Weights of a small mixture-of-experts language model, trained from scratch on English Wikipedia: width 192.
Below are experts of layer 5 (counted from 0) of a mixture-of-experts language model. Rows are named router (the router's row for the expert), gate (a neuron's input weights, with its number), up (a neuron's input weights, with its number), down (a neuron's output weights, with its number) and show model dimensions 0-191. Each number is 128 + 32 x the weight over its row's rms, rounded and kept within 0 to 255. Numbers have three digits each.
After each expert's rows: "mostly gets" lists some tokens that are sent to it at least half of the time. This comes from a sample of Wikipedia text that the model never trained on.

# expert 30
router:105094109114094125120119117169093144156115117136109134132170165111111106112143088172127063084189106152111078165133097080143094113121129136105177123117095138196206151115155120208093158201141102162128113173181155120199134110165122183124111141161118097107105099095100161091077112119136173176194131123115169136050182084115117140179113102167098114157151152154132143132134099147157121154116196168072107103175086133113133130151117164126107127109099081125092097149069090158102096166129152134161168067135137107122097115109155122165153117080093110125075107197102116142119113112091188190
gate0:132140162078139168169127172163058185202151117120140104108121101139140117142152141128147180067130159133198121124105100141115103172093154084114167145134147130109101122110155054124093165231159099088101154154121147111110094171199104166138136173151171129135081155102113120152149106150170166119139178149164116158114158074149097168176138102149120163162119144163166111094140137066169123118162136202156094085097120118144115115089081096083148175098092131094138140100118111121138128109148124160123148106104130119084078100184104125083152131070146111124169124152127114122120192180162219161
up0:132166122137111142159138193152072194170121141127143132193152082137157123162088096116148109066144166127145061187122079155110170155115075071104146128129113106146126163075120138188121148132175123086105148116113173083146102125162092213129167213111122164161149161084138094133120127172173143129150157130127112203130170160161131127142143128107083094126144176150110127123095085083143102125148151208137090101072107100137176145133125084137106116157119157161129104120143128133092101174155134136160156046076101139154088108123147098113179157149102091081126153114170099176093152123197142116
down0:091150118151099109166116137116191103171093148124082135093094149137096139083152145171155104147178109108183132119128146187152116125115129097119158119171086088100093160112087198159171110094128154091105120190129165104119120189154133113094128103182100089096149141135129088096138170112164087072129121114077131117072132102114098159143093141158059104142126136090135117104122195122140049122106129145063166094131082120104129169138153129171138184162180140196192209095082118113107138139153162160151115122185126128173073093077110116085146088107142115127131124053141138114153133123051153130
mostly gets: " throughout", " across", " between", " from", " within", " beyond"

# expert 8
router:079120070176188029211148091155104129118122109133162097073184129148133133098080205166131110099146147083139136152144194139132091112140116194090115081130135129104123135132139164138153152101113153159112148171126117125162159148131143142125107168143162104121090105143161161146121121131160170174146134111144160146135106118177140178143167188173114125162084119126140116132115086131139105079138097100149160140092177165146101118147086123139099151097095090151179152070129076100056188175179162124173160096076102132085137131167150080120072138055154163127066140166133173149154165134120134116
gate0:168150133152103103168150136199110106068129134109088119108081121100145079153112146139157125073166174085063146088131157101117139121175131147158161172172148161113142139089160178065173125168086101153174125106099118122154148139112131158173115120109167142099197104142121164117167127173179124142110099088140126180123080050132166168177089155138088125093157082097166117119103139128177147113204203108125120101218130084153086110153146139165175145102137124173082143167167131096118135089229101082152167117135123161095124131178128104127096110132145165133160147142150127114118108123100133094
up0:140148139132156149109118119106149146160171147111177182195166152189109129085120164116125106154152098162151137121160096139112135164096156137081105124083112134099094109125090131147121070124148115132062129096129099147138097093155164087094103153116087120145102145164153105131100130166132117057110087089170199040119154172111120012090124144192162111124108153131101113143172146147080144125155055147135152130064120158083196127155178134079120146132106144164134098159139099147139116148050154137110091166160132108150183121143169157179130185078107155094181096163125107125120095073152122137
down0:139115135146152140148160173114182191162085100093115181125105204161165136125161139159104147179102150148090101064161112130031110116146124096073151126168149100146130143144125119150092175134179109083130083134098095162126147132176179112150130087118116045100125144150118108140117172142134123117103161150110117044130165142134131110129108143204186077083144159173069164097116139143125150119145154114143116145171135160088086151077124147082109079113168104118143097132159110184116146111107140111180143148130065139082119067157127149061122155124113116062154139145075135169174109191152159124
mostly gets: "oid", "form", "box", "reat", "ox", "ress"

# expert 16
router:154142130065118121108127151140137118135116170123121158101096055141112129107156175146157064127110157069068146121112137072162147151096126177118140099135068182106152181127112191157172106072111147145146138149189181122069140154128084128181142207143069098145130166109163197105155081139087121097121150216161167101123079086146126147106110100164134129150154142131145144115190143163141129084131164151136176108111116067084107152071136125094141161122087101136147068066096143128170131163094157120118176114156095135153167124124111111129128146129180067140144116151174119123069120120067151151
gate0:084123130086128126108132097092153116140107138115107074123111198112147184122089136155132129085135089143121116147112170115170109167079169164157077129130077043105157140137131173135145163133149119121157142116163116118126140139060108133142138159139138088087129216136069084111110172153130150141177122083148089182136150109084128105119183064106140195119168138137146132094074132209127101119121115125119091120109112081176174098121176119152156060081119083147161092120112107071073173120078166129119145120111086096145176130192095077070155181102143192130117111080090123157134120165110129119
up0:109170096086168186125114126094155112177081103152079128157115212129126147144119166165153197086090166145125065142108126128164156106093175146185080130124046095169116137130147135189138144128139095121127116117049148147157120157147123152146153122131133127102072139151098127090096157155146116087134108175098146172117171106090121151147202092122122187122124111070112139144113120159205137119136087135101144203196119068152141139114148104174179096137118102162178083111175132105132111148172150129155160092101095135138180063105104158107111149103139116128088101113086083100183111114160135087
down0:108141156100115081104180061127121184112134209090072138142103110082118104154184135087168113122080063154142132172152115084132189129133140101185144177116185079168135114096197119140116069180178147114093100110156084122126151136090159115136064135158104024154105132142159149122123119076122180116122092174069143131185176143121142105151111122089184106144152163106113143096139082164190127122155182092108121128105152073089083099132149168123157112137098143123111092128165089136116136127082163124129129121136152095146071112140118143128138062119153084122150145111094117104102104117188116103
mostly gets: " under", " via", "By", " or", " than", " to"

# expert 53
router:105143105170159113145139178096131108106139129122172110121138158105203094162181151145091124083185081078144093104079138086100085147118103137174150153107102119160087093165123150129136141118119065169171088163112146147090075087125157119139144095138141131150164141148147119145117103152095105083122098152129128129093169096118120138089132166134129109121159140091142057095097083118153147101175172201150073152097161163125159126170057160133131141100098197077179068163128106120088188102152186099122129115127085151112086093087081126098132140149146193152085192168146126167172062162149164099
gate1:123136103134121095124091126139144132129114158164095109160114135168137147071136117126047106107159132097094117148073151132160112161060118176131155102085125166106118072200102156163099085151116071084152138112088125094128107087091127149148069099126098197122134158136124105110164117096173105096121123141139097058066101169107120143133173072142144112125180133135155093120116144122144136108152117149105071118052144151154082204107184129143102102094148145108147116163164121092076167179147145078026122142156167089165140152108068152124128115144182194178104132138075154115120127167122186134
up1:242143093165097099133143138193107119184188136209156069067125137093189141110087134130113101136119154108183100124096089146139128174115128138143120148128166096098083140144108152145130137123126067158087104125157201133144096135135138163160073107149148186184163097131152120144158118082168140116103119143098133146148103136151174134155172153106111132140089148117137137150106114077147108156120131178140117118038121170135078182104126183151098077121078072118138140192163144086089140187122104098141083158123154067160132152164137154108088069152116176119132163103116125144110153156099131078
down1:138155203120114179105123142089144129151137174137193156101161145107168117130131125098138078105133186067179169193149169126057097077178103138181131086154136186154086139112137152166140115108070167103100104126156118108126202144149077111093138165118204096085114152073137135134163094088073092154127101166124141096135108104133148173102162113100114104113116157109094130154108124092126070135121099129131122167165139094091096054102067128114138110130110114146092133088111095120126192092110121123129102160142100096099151198080087106136112093080115104112123084177142047148147141116111088082
mostly gets: " 120", " 115", " twenty", " 122", "800", " 207"

# expert 57
router:143049155143195053141072134096127148118135094093138122148121135170119154153086055158137137146190144092167107100132111101142066105123102079163083126156081088102165140124111144130140128084173104100115156109035224133132166067084146163171136126109096159072184129142144098151101164166113100158124119117112164081169144109147194089069154115128136122131131140125066093120145079139182154163095181141063106143176110132164155110097179118077112128141123124116110097111116148131133157140110124122077143144122138171156133141167114137139111088158148171088171125101156151069131077162133098126
gate0:092133201148072150138092173171102155132156159093137073108135102088146131134109144159126165156095093049147150200098092123143169170105117146176172101147099107125096153086156075174146130124167057139164097103104171125145118134086120117133093130176165144090154085132119164173080130163082126104120136178037102131097155105150151151117163125094116141152097114110151132144165084145097164164119134175060153135112173091081113105114146108097087106126157115102119108130186119142100174091115076172082125122086140134172123138115120154142135132079149126142124077183113169062162101113119226132
up0:146221116103137142105115076092103126123157144144124086161168133130145100174129170127071096156091159101151139136140144167070146146137089137076129150116098141078180132122196093175162152106178148136062139130137078150099083143122255141131147094139122140160088088123127142093125063157110113168104096091171111101099153186092138107119157168141198069092129114173122120126128141096090141116138119105171157075156098127144127119129081128057129115087079159183108133108129101052127120186164102114069211120095122138157098136114104159125115122106147117128169138113143098145118113112094105138
down0:086122107136163088148128062096173190139143192074106108146067076091049110173155117147137152136113085144129154117142102124098110151066085158072098175138139154166086146090114124097137124154118087164114130120121124123128135185105149110063142119164119066134149115107195104080078121149105154100134189186152115121095097107144155134134086113115054176142123170099130150081139160091133149147162107061095102109083127120077147137115170098151169136091062107032186129106168124115106137114147122149110149155152112144178102165101092118131159167090101087165118118134124187165143157147119138134
mostly gets: " Succeeded", " Coordinates", " Preceded", " Genus", " Clade", " Phylum"

# expert 29
router:092126141081121176186146079128109121166107135130097121135140164169112158065132138149145155169137078064172150108120113168188128209172117169184090132085113155163114209142121144134095140140142120096168144125142118088149125092072103172079177179120147078078161136082090112148102155104133169164186169145117081138156114171143104132163143159123148098054117090164109083113106107141186123089134101085121155117174156178109149119076163104133090145083150095172125148138116120116110106126104169146147134159099107150129127183132189178155091144121150206187114134115154150139157132112073092095
gate0:088165173109153154164099152139132078116118141177110128101105141166187098118111196135138117132150085160091126129155128191115148055094152105149141097165111132136148079096142112104100111128141088129122138113088172117100132149126082146116150191133157120083124105100161125188042116195114123061127115118145113130106119120125098074162122143134126140141103072166126084143147146140082170070086128104097167160181160142100127122055087151182102106156068097154100131103133168109176126170105186138114159071174117148085088106140074219149103086137140115117105116149084119151107145073194125080
up0:152206131163145147139128119132075132121094200115133083118098112112151107108160089111143131083134130130097150093170089144172144114167167116139167096133097117102126127175135096135094119164086124141180154181114161113152173154120117204091128127106147046085138126115119061137238113123148075113125115165123104118105158121122177081148147154124134118085117222154135121099105097162165149141123175084092103106069166168142113088159122034115149117100142159093075145100128092160137113128145097163115177172115160148122144165130151102106114098107075102117117044177170170153085124111138119145
down0:065113072145127144121171117111123176116123122126154175086121195137146102162113124067093128131098100142127115081144121076088114122130154106096071125132113087159167185147156102124110068171101101070137127115104094076118147134158119109128103075117083106076144151104142136101170143078148161145158142089100122135138062103124113164195149150069142112146142109189160133138136095097161088119160107083076107077060157187111175092090158140131093176105095148169103164076141167085110132182090159187139108213161166137116157133158106098107123129128162125194178111155169148132150171132107107103
mostly gets: "idae", "aceae", "ygen", "ensis", "ulata", "inae"

# expert 18
router:100152123134192081172135086212101115204154099112178079097157167145137053170128153116181120111117081154127186182142148110193113141113154162121142094178137098172102111082146156115141162081125154177090152118165127126106102132139115120160108136125163160090119133101090180065168120178104152147119139125158113179147146180158152186128079148161100139170089113093112084091159136164090128081087126187138177115114095131137105155104116127154152096086111166130172157151192097107079155178173144099151148104066149154115169161116131113082180170111100095105117171111160140089122115115111119122
gate0:112169090126138149140111110162157175121125193114178106114110131161190054135138112076131132110155123140128176165138176114131149166124164140120126114090129150149114094090174107170130094148132126157166098139074204087097096138097146081122119165122144150118169136092081155125104067128112132090013085132120090171155128059110159166104177139125080131121092173165064103102134143082131156124111095083146081105127164160158106182145123104125140145126112167154103160174152142200129101129144137133145125126092098181107163129153183155115181180131171155093193122164131165155117101181132126057
up0:184107210111123140146096125102086093105155110196060100167151114129161109090171094152145089121138095093100117106212145117017156093095109123112091152145174061127076133169128110156126182140140095156144125121165137139149114132118100115053115099132200145144159127184197161171124161129129148101129123171122151149128185092164067129165147112150162114143118108115123170160116146129119109113127142124117153122098133096114124161128088063129160078121140064114100135094079119105091154168161057093116086103127118136134135082132131140091122104056073093130127090134141165164174161130098169143
down0:114185085120096168152138101078127143156155097180071110130132157171103133121174128125135095046089150144114085134120105088079149125061107077132094089103139093180156093108173124130166156123116135115152165163191096136111153053073164115086149142169141120201121076131100167125180111159129181076121150117110136138176118083127175132182133157132132118154119130067077072071118114092170183129111101105091136105191118170127114083167129130132166150131113113166150133132136210157133112128115111150112124097111126160141137087135093162166132127080079129096077101060172166149090124080139124103
mostly gets: "olk", "amb", "yd", "reek", "adh", "ör"

# expert 35
router:145153145117158120188137101116098120224161083135145072094116170117091085100149148105142143168161134117183109078159100143156140080164152082156155092154177124114106081067104101087071119113107135123095098141164085076149116137147144147131114178124154149098157124162142126102066095097073105196095112099104079112123096183144142105147115185138182152157146087169086080126186168109128129086135101142076041168129102134155124076096133180135156110167108109118096150129203152164154142124166116121118139166110085109121145124141107140113128147065118144119175144129112123068083113118078123063
gate0:118181140153159054177149048147164177187094155116179112120122100108122171098122221045134155137114137147174094162171096143169096086136165137141121134084137113093108156155172194163127123121099147124111216193088073170134148085105086091121114162127138154122151086145153145127090117145173128157085094100111104161103059091150149143114071087105149141124145187129037126126183118144170153120128210159134149135144129169109136119096088153128123113095122171140101108131129126141153127086169145138148110158123156147131100155149098126136159113176141186124163101112090121151109146116082142127
up0:133107125076116200101138169136065117080173147107121164110124170133136085161128127210095083120146127098128158117141176110103228127167068121130100164172130162140145093110105086148174208145129077162142099109216177098143120165081171143158132126118083142104098142092136113152161144155111109157122181111152120111147188153144133113120149184159063133148131098125172122126116171118150094093188077156167054142151126108153138106150098111118147166114121144115151168095116131101131123145161058145187157137142080109124082083148114111112105098089133074118096122126078121171121092181167126114
down0:131148155132162104207136167032126117222145063181142152158118139161163147144128064118170107130141183146076118149128109092109185151136178126158132137150102118136169096178123091106138095128140149091081194135166181151091114132108148142113153153143137127126123100147100120169087133102113049136090133123179148132153120095162147094159169171130141116124172090135055167095113095168148190130105106126102139160190132200139121066131130148099174062139090164123095094130142121166110153167077113100116133151121147120149176151121075149135165145097116100138149144119122105100087113147093057177
mostly gets: "Born", "He", " Viscount", " Hyp", "born", "Species"

# expert 37
router:104137184105217136224114107124050124167170140190124068105153131112086144150128165075128133123182178108131072183100130116139107111150158091151092076156121164105102133157144142117084100136103161143116093062130136151118113172175119163084105130163100141094091126183150161101149168161125127164096154139158077143133121133112146186152076159132143148044138115091130142127097139085139156125113110098121163082104096144151156183154170112140155132122090195145152121116142127100070171158172095095148101148088178156150170122111157121181142116136120122086161058113154177094146076136131106154
gate0:121154116071118173134131119190163175139170107139150087108071151145103108094096105136059131161106163108163111184127192080120112141151177146140116140200114119174163071127125149111083139107139143093103107079161161144144118167154186128111137150148139151094153134162148120207128140125128085148165143176170163081173138120192130172188135159186074148116125173098102081098123094148111142025099150138147125126164106119171170167156115147137127140126139152144104163144111092110156188141157191173116142100112135154097131055116126070157092161169105076087087141095131107157151108126102160148
up0:144147100147145112167133137124102101109138117177090073138142149138180161088118123058189122154130104150121163076114072193098133071098086149155141050065138084148094128125102126141193150128134146195171155175115094111135121181122105124076068089141119112140120135115123124080110113126133127155084087133087122149096151112143134089053136102167181143155122067214121134157114118155165175168150076143141127128108125125105098135099088151135085129146113101115128049137091174081114062163168060091108152146139182091144191133104096140127125117148157161121130071133129174084161120137145103144
down0:169125065174121115139126162135096177153135132094111114163083106084175116177132111159159185176171090093149123087146138089137199121058125067109114148090103101094128172154137112127097095124140145147136131144145216131141139125168050182140145115102140153163137072146117139091106126174139088140095093113113103176134143089120121139131147128130115087147107123133100198165099169163135255112125180086107120135107117084096115157129132125113169126085148110127110067082136168147033176092101143097142109123146095124086122127127051124179126120182124092139099126106105143086122113140148124121
mostly gets: "ž", "ø", "ij", "č", "enh", "è"

# expert 45
router:174066148116116100180125112110114110088162116149182189112198123144151124085130117130119099071187161094095199157105140130206074099107118182105131123150111167095077156129106138132185123120124097113138191148116128172073129106164104107078112146126128085113130107139112150144179190177103052169100178122108179180150071133121141139113113172087098145096126114088152081060090198103079125137132143131135137112110157136099107124136183075124136137091129122199170098071160106111097127144109101116145118176138106114122184101103097164102150172126141108178125145121140147091140118150107197119
gate0:134102102155142136175105177131129141158128155116139164068122060141209166154146075109185115083128108162101111095110174101153139113083143118157080196090169162155120062111140150125104101152195148091101150079151108154111122154131107156105132130102204078122117104144118106138145135147126145131215159107166127140176102130119130118099129122114171116089113128152105122178182116094086104105168138189161125166104121067055118147108067091110178139179102149170072142128116077149144150113050120164082167149114125091086122131143115144146094156180131112125105115095114104090121148065097063117
up0:126129137094150122100156065144133091132142140175075117151135148136095162128135126108101139223082129110140095075164125092086093121145113102128121099154082125070153165182174072177091135143086148113164173169090090138152111141119160138128224068147073176173157114130154175164132124132111116148109035132103113118108142141119118118142136076146128180176109145160133200118099112147139184168122150097110151042145127148195135135146140175137129107061177087058156140151142177129104166136204136142165088147163076152141126108127128161098111174114143115121154124139128126135135095164105144153
down0:134160128090150124159151161162153130140106153124073116155080146120160087183092087091142157138146119165137101098101119072139138144133176127096174142174093085134151165072102163121125138080156111177162186139130134160112109106111124180081109138151137173118135167176074141089206113151097123138112127165133098128168147131135112120081148116155096143069094099097041194175188156134159048111130143105169124083108123160137112161162080137105105141095135118176168083118141160036171154143106194113169148082127131149142169137142139085139108103183138152096097107161132071113106185168123090144
mostly gets: " s", " re", " p", " f", " b", " d"

# expert 0
router:130144155143166095143161062121096119155081205149182064093104097107190155155162103129088128113099109133076161153080083169121106157164159157171136118122130114156127128163102114110138151142141185092127112164073092171109143143094104118128162123092117183090076106125134117148168123090118145149109079156169105105142113128107096094086111131114179094167142136167080143113073118158115130171156125085122108120132119187115174137113088057145054127137144149133147140112156094153123092160134164081084085149174168117050125150098171125068150162055121212115112166096150175190129130162115135149
gate0:183088122134128137073132133197129151208161151141049130103198063112073156137113080093098117146158141162139119111093118174112143173140134125088116106138142130161150168138151110147153125157176137108152145172095148095153132128150085087139149091120127135094122143125111098128084106162126097138146034131138175203143125145172157150162099134149159112116058180181179118187137138112142106164166119078085072113120174134150125104142128073109122084141170154135069144117118135111165113163114164099150101154138184100089160099130144080141143187104168141115154173190110190148169141138110102190
up0:152079157115096136062121088165086117110192176133118113089161108113142081176139108131158106098124115120142139102090106141150095133139133147122110150149153095127086185133160111177168108105113137111117114165123143129139114160166092051141190099138127143062093108140158143113119096136104128157112065084142154158096122138167196131106095083073139089150128113140191132177120084081099078124118169118125103174146177138127114099132122124115149085173129124047133152185140109117146155159125128101137081166124163064055181175073090086167200165111120102131079185130099129165185090117157156178
down0:069141170153100145123201140145042131127127126145143167112154152138107171123106121134202100073164114154103139195081128103128096110072104142143136166108117109091075139109112135146145149117121133105109127166165154042107111134130073172083165149085115135139147147187163125110181150167109081122132125152092099098129144096113148175119151128065089089121167126157158147099170199103165055150137102168116163123115179129104060113191165120139142120130154129171122056105110107142155154102089147160104160042090134098138130122190136120107078102142077090096109147160122077073155137117137110128
mostly gets: "SI", "SA", "OS", "IC", "ST", "GT"

# expert 43
router:159131111164108153192131156152153142205147126112071124124133085173143083110136093149102068178119111137127086144121139225107057126161117160107109126163157074129106083121103134154127034192122121139149100111106145126134151054130101131130151108147095119135085125126151088055054108184157105145110131130124083153138155106091115108124127134148092142089078139142157165163130111190140131139138105161135127083058103126165124180146197123126125066142103145110056126049094129137119071152111142114135099165159087072149080087088139086090157111101151096147143110114120113171111158115149143123
gate0:158130140042143095096138114142115217120137156145153115149124136125117127135155140179075171157099124145128135097169091119131137122125073165137133083105101107083164175108108129121134089144170115127091083169177096105152081132101095072155132098122126107233142170154078126113102148114096157109105151126142154142085108151149144139169149149089186114120185123088147144133130073125183115100169108208146118121085130134187138123150169106083117113150102152082147107107230110138104178116155154146137153149152073105151078101122113131147126204117159118094195089103029136125141152116157132108
up0:188144119078118095134141116115115196149121171116173139141171105156119103145124153181096129166102139110145113060143132113130109111138061141132125086153089072076171161112114108117138083179139108118101129143142104162150110064147113091163104110106130103157107207103092170086083127130098138113130186116174136190147121133109156142163143163102138081119180127075155152150121062184147096120135086200175152095089070109161124123178151107069102126210081129103114127082192088110087177140128129139149135147119089148109080084118128163150139182113157149117178088112059126147138160170135147092
down0:125141137169204060186162103126118104147110137110195180145142151097122158127114161117071138181116141166121161089114166180109079104108155141090134144158150126176103092159170127137135122105115171103082124120095092150190163154160149166186090127147123149120176092102148113130029095079162118181105097100132129180119107140083136130090125158170119158140109145150133129122101143102150096132171199070198178122111093094129135106167085147109105067107111125189120130123063120144101125155097183136100118104112133122125089163146129150072145088156101131166095126146173127149122160097070166205
mostly gets: " when", " which", " that", " where", " who", " However"

# expert 28
router:135053156154126118105133121147133123123099111114160158073148120121073134184089175144125084151115120154111164109090114061127175115055157226110144143109168099126084159154130119197173124103137092108099114105182217179129097102105144106125178092089190103131115146148148133128164148130116163157138137148110083168072137107169098126080145122101143144164110106077140134122123124113071132118066132132140130090121142130176134143148083144123173128189108128047147139156144136128143102181153103126141126107168150186146129098181081129195069164139169185105176143094108148181120143144110124065
gate0:126151108074157126144136133170149155209177131058160127049155118177094173153088195125135110112120189134156108098130119120185094135172144104092114142128059187138122152145175054175162101115167170117115122178111107123092177118091196105150145051137114139126106070071137166113099160135134159100070131182148137103112110135090093140153143157178105139145135096095179117166148125085147079124112092103156151114143142170101100103104110134091153132128113121119113117092121159152184120154165198142150089168134088148113083111107139114135067159123067162149106146126063136162106081134127145103
up0:115093128192120157119152173119106134077079108158120140115108180091145096074125059165181182134119110149081136109110139177091114150125112152155179075108159077170188102113128165039138135021120084124110113081127161189122077210149121174186147115183142102150136125142137130113096120129123110114146065078129176129086109139072153145123077069142131122079172168133120129132135160126104153080106168137130098121116108129130178137132125139092054092128126124159159154177105078164120158150125074055145132144151102136149166170131153160106159143173143094128128136111122117139157121129142088140
down0:136157110157181076133133094053112125114122150066114059157127140179142161030093157124161101179080156096192158145103082104097124174091145085105135124119080100166114144085100167121130094199151169100139103131138110109140219150109189122128133134148139135157124133141154126140100111102118152173091122103125119161143119137118138128098122123153154144178157113130101128103130116159130066086114139120126106127116104097097195057099134108071116124106122119074185051118119149077110117122129164167176132084155107103142102111078149144152127084054088133160109134170151128150148137085060101061
mostly gets: "\n   ", "\n\n", ")},", " ;", " MPC"

# expert 34
router:124149113048144082160060108159134112162125100150168123142181131122149123131096112163109146110102178116143123089122114168129149112074153103072106165164131136075145127200154153165138120154091108143163093121149102092131113116161139116148092118153123121055125104139102090091126118119146104131140089125100139112111154088091112119096177127102156102129151113050067126122092153173091134077136069177145124130136053114067162167158081098097176085160056152127083140144162124145114163143107126146166152083159173130122119054119091159095118076155057168062075167167076087137119145098120094090
gate0:065150113113164130124154130139148186167099158084108074114158162068087060124180131142110147154121145039134129150132177125109136124106094133156182112068150083173130143143179063101129102141177193155165109134102131112164106093104078158102125100150158094134138145096130147108170211150124111089172083130184067171118153111091129132126098136122144116166182126135119124129143123087072158131115089141127148102183083114137096147135154084121130125125156042164172123108144147122113174082137140059172099184082150108107108091132135130123139109194067136176101176116147121122129162170171142153
up0:089048114106151073155140181140093157141164140085140076204136121056077087165181158050108181145068122059099147208148120151142147106102087186131094114111062090125129147092152113116113163142150187123131109119134102141151121125054082140128135091099153045159116111149089122116157147138137129159192121123126119151092138086043107129132175155117130106152123079098128109145126159112178102106146068127100122109155153102147123156163130085093099126198146085125138110094135168110158110123086142141129090164071120158162114118112108105136121082156103124122154104134142121078142168103170133141
down0:114117169135139145149120119106119117070098170098159100146176144093065104148197120108122130162158142125137151097066131126111232060111127166125126142138139096075165120077058148068165205189128173139094098158200146153103141096203110157100131150162145126130117132142096142141139133119129104143199132158144097081104100146090091101092164121106106151140096128178167120110109078091162129148097158173127121126129143110153081102116143135125098164177187165163149120092106172140120111103156154129069061146082152099087119167168142155117139127169128107158130148153162078170118122149083059115
mostly gets: "|---|---|---|---|---|---|", "|---|---|---|---|", "|---|---|---|", "|---|---|---|---|---|", " ==", "|---|---|"

# expert 15
router:095073114112151152117128160163173130136109118152060183161098150146102094124098113110160113152171141142034107143143080085101101151090127147178122153128118098196187095093146028110064164116110080132155113120113163181155145181124067107089135110149091149146090140064134121072114154142134116121091141108107151113143134179141126092100164140133138144107137137155097130122113127126088141134152134134087075141174142113184143059066125133189121081105156138155147108125126207165105142100171092060135138160127076108119116140147176068115159133130097136157167105148130069148179101094078161145
gate0:101143141140179116088079135106114135139147123138153148097103144156105110135135120089087173123079124133160102162182118122095153113119120154202159145124078100134158163113177185142089122204120151126178112141140133131076136145117181135173120096175098115137095105136140124084053118138155103146171094089102122191102099147219136145146099050109141089105125160115121101144179171138152152148121168158101105197154109161090146146093136072130145131078047157128135162162151133101150125097127157128137090098137109130133178101107071064208160170110097150160191139108116146151147035129159117148
up0:109178120092145110099073081140106159199108125141099186140156139168065139115167190155079088166076099114134173168180132109144110117101165138170146159177101101132148104124156153166115104165116120151151099175121136156071140138166161154124109112136176108132110115176137093134067160159097130160174111088074088134149128141135093175164161076148155114121115126164143122154132164147153168162093166112132106153187079137117127133155090103109120135130064140092143083059139146177166111137111120127134149148155105136155171156094163076189086134152133118242193152161139138143147076156199135139
down0:088137120175150152132212142107150118105130147134079137079135129074100172123092091154082147084136167088137134128185116137141114107135114093059116181127150097149115140219067128104143166102148090090091093113176078143093151195115112149173120134150121073112168147171143109125096162103130211168159133045089113079156118110161127126139127138164142129157143112142140102054161118095136042102136115139130139105131109116097116113096095080117168170137160147150190074150124082173060111150137117149140171101122093140116144145141133138143128088081114123170121111115080189131130136156146047099
mostly gets: " wrote", " tells", " gave", " worked", " says", " attended"

# expert 55
router:164111073088062159213117077083180138103148055122153131121165067172170131136111124174160142043167157106185146162146091140109104130147127173070195114080101180104151129123103147220131122126084104182121156108096141162151126100126121147120123205132159076104096110115120135161132126104125097132107153121112181104146107114140133169129084159110136138088145089150102073135092112123105121113140126128178143111110162109084103137167073127125067156139145104124150103102093106128154082091141143108167191122142096136135170127163089126113090147124191118132056100136110179103155145092157093085
gate0:113119124081127088152099114161191195163169092094083136112125151136186109161114112137092105104127114163182151162089161116096046122094131169107081114162099112114117114144100137120076090155172116115134063151138152190125107135119113119113133178127131170151139089212137131165046111113157190175108135168115153092182153158109152146138195110122166124158099121077110122113110185144151104101123074122171158111102191151135108150166100114084107178139142121071119118107086152102126112104145123192099100118120145121124142120169050125112110114095148120151131119138199090106074083099041112120
up0:143115139175139157087114150110122119133159128154116154109099127124136130200131118086061087101110137173107157136143115112097116184148067087096091110072169106174100117129100080120166125110081133114153095134163133161141099171151111113131132062101122134149128144107146127133130085190150146108186157106076127157095185180178129121107200118098134151095138136120104197184153154103120128122175178088213120182058157136150107121140091135139170106142134140117152126194092134110139181211103127088114122140082095196115172150147132114130120156151150146116040069133108069130091076151100121099
down0:073085084138172117099081156136151122148131154184129098130165076104108160109087166160178103110110115122172121151140141144048092164145126119142139117126161113108034091091145126105090147191225120136190128120150196106058120083115159111121138179111168128073072166152126173158098102110173133129164143145148145074177150144085157110127130146166131165133087119139167125128139166118185096123153143169144126085104094129097134097147169137192176146172116137117105098126139092109156080137125098115115169125160115153169124047137103106143087117149130180100118057092134122136109088094105174160
mostly gets: " social", " ice", " anti", " human", " inter", " sexual"

# expert 51
router:120128136100104140179152135188143117119114163187102099127162138146078156103120223109093118046104114190124123157138099199119100151107134098078174106164097105093117161123093150112130174114159146126039107128199097133104145157146152158138108130202173129101158116092103097146137149098109091127132127107161232131147084108108086119074114100049145132147154143138137123144102135126126147126080172096112065149134147081129114172188090102085137149113057164144089110110062139136124143166107135155130121143110098082098147068190152146098091144114094159094121142121181136105118122155134111120
gate1:193093090059098108157141119122099117115087096157069147139198104133100132142155123152121144067112150174130120119126148214152154122075155142111101085099124065114106152096179142201167067112140124176131084101130151159145191101139103117109112131042130126107161122064094125121110148173144115135135114110114119097121126087169067115127054085090148137137140169156132123069114082134083136149131148136140141108128130119096100112109112145120157130084039158137214133116169134119101097120113174139132088127168094157146149118107101173151144090171060155039126159141135148123132147101102176160
up1:088092186131141114122141182178121120152114146107119102099113178141129151117094105148134079123131120125114180094103133091110094187139174166157147092090114164112123154138085112083195112130133117154177085102082090123122050145161095187091146170133120149108160159155119130146120098115118152127191174176069150108108137124073170108145208131196147070180109056126184181136170106154125132187183116113102095110168105150124135173181106102121121127136119109171142160182129152177106107190137049122105113110126152111131182123152108090119124110146138169218115119117139171145112121106102140101
down1:117134128096132114106126166136145084111148105111137129167108131129130149175137122173095129118144189139117115154156127094213160111069080098071112082074170146102134146127079108086121096147115171106140106126135173190075084136171114080094061119107136126188120136156105186031120092180151108150159128151127102110179082158097102084103125147096159099149151153140106122116162111174112166166089214134152091099113139167166075104154081091123143098120134148149127116154092149169073146140146136098217064141084168133122121201121120126143152130113151125128091053111087133092123123150097111115
mostly gets: " west", " north", " east", " south", ")-", " southwest"